Weights of a small mixture-of-experts language model, trained from scratch on English Wikipedia.
Experts: 352 xIELU neurons an expert, a softmax router, a shared expert of 384 neurons.
Training: a variant of SOAP for the experts, 775M tokens, 3179 steps.
Below are experts of layer 5 (counted from 0) of a mixture-of-experts language model. Rows are named router (the router's row for the expert) and show model dimensions 64-127. Each number is 500 + 40 x the weight over its row's rms, rounded and kept within 0 to 999. Numbers have three digits each.
After each expert's rows: "comes before" lists some tokens at least twice as common just after its tokens as in all text; "mostly gets" lists some tokens that are sent to it at least half of the time. This comes from a sample of Wikipedia text that the model never trained on. Tokens count by the router's weight.

# expert 11
router:437538507440444448460550476544505465536480546543469520506548545511557454480484561487440466454535563427551548453457541533493433464510481480479493526542477565503446548495547563451526530499473508
comes before: "\n", "=", "\n\n", "  ", " The", " Si"
mostly gets: " conce", " slightly", " ref", " estimated", " invasion", " damaged"

# expert 21
router:519517418583481548491542471538496433482571459501503499438485575498453460494472530457500512435478442461535475452488568486558503480545456454507510493566490542583468463535459540477550488479463518
comes before: " |", "–", ")", ":", ",", ";"
mostly gets: " 2010", " 2016", " 2004", " 2022", " 2020", " 2012"

# expert 7
router:508455502506559514484512480520504542511459563453458520514475562463560498554537453522490512481531540474571458538500554496440542557470437513480531440517484502469565462576433468426496532475545541
comes before: "s", " was", " is", " had", " been", " were"
mostly gets: " his", " its", " their", " her", " has", " they"

# expert 0
router:433535505434437453462540481553503463536482544545465523513545540509553458476475562492434467455534566427549543452448542533489435458512482487472502522542468554513446545497542559445528531499486512
comes before: "-", "=", " —", "\n\n", "1", "2"
mostly gets: " vocals", " ratings", " Phylum", " prec", " causing", " resulted"

# expert 20
router:438539505433446443457545475547504467539481554544461521507543542514559449482475559488435476456532560431551545455458543533501436471516487477479496523539476562512445552501545559455527532503472501
comes before: "|", ".", "0", "%", " ·", " to"
mostly gets: " MPC", " praised", " projects", " heavily", " programs", " invest"

# expert 23
router:440538500431446443460543471547511469539478545542467521510548541512551452477486562490428472450536553432553540453460543534497427463511488483481496523541473564516449550498539563450529536496476512
comes before: " the", " a", " by", " in", " his", " as"
mostly gets: " occur", " uns", " derived", " published", " take", " killed"

# expert 14
router:430527502439445449452548482549504472542481549542464515509547549513547443485486555488437465457534555438548550454452543536489426464504479483477493527548471556507443556495539556444522529493474512
comes before: " |", "\n", ",", "|", ";", " and"
mostly gets: " Iraq", " Vienna", " Hungary", " Sydney", " Finland", " Chevrolet"

# expert 13
router:440532506430443453455543480550501469529480541543462523511554543514553448482479560493433463459529560430552543449455544535491435459511483483480495520542466557514439543503544560446526531498477507
comes before: "-", "|", " 0", " List", " he", " Born"
mostly gets: " Harry", " Greg", " Singh", " Jenn", " Khan", " Morris"

# expert 9
router:514552511533453588465459512482456514482447409535469494513450464469454516504418471449511512551491540490527473487425503542459546499529517501523472459453540478542479469458452426586527525490469490
comes before: "s", "ed", " of", "ing", "d", "er"
mostly gets: " sh", " car", " cr", " dr", " sp", " cat"

# expert 22
router:434535504432442448459543477549503468538477548536465517519543536509550454471484554489431476454531562431551543453455542537490433461501486484477499523539471557512445555497539555447527530503482508
comes before: " |", "-", ";", " \"", "–", "  "
mostly gets: " showed", " Authority", " weeks", " Species", " ensure", " months"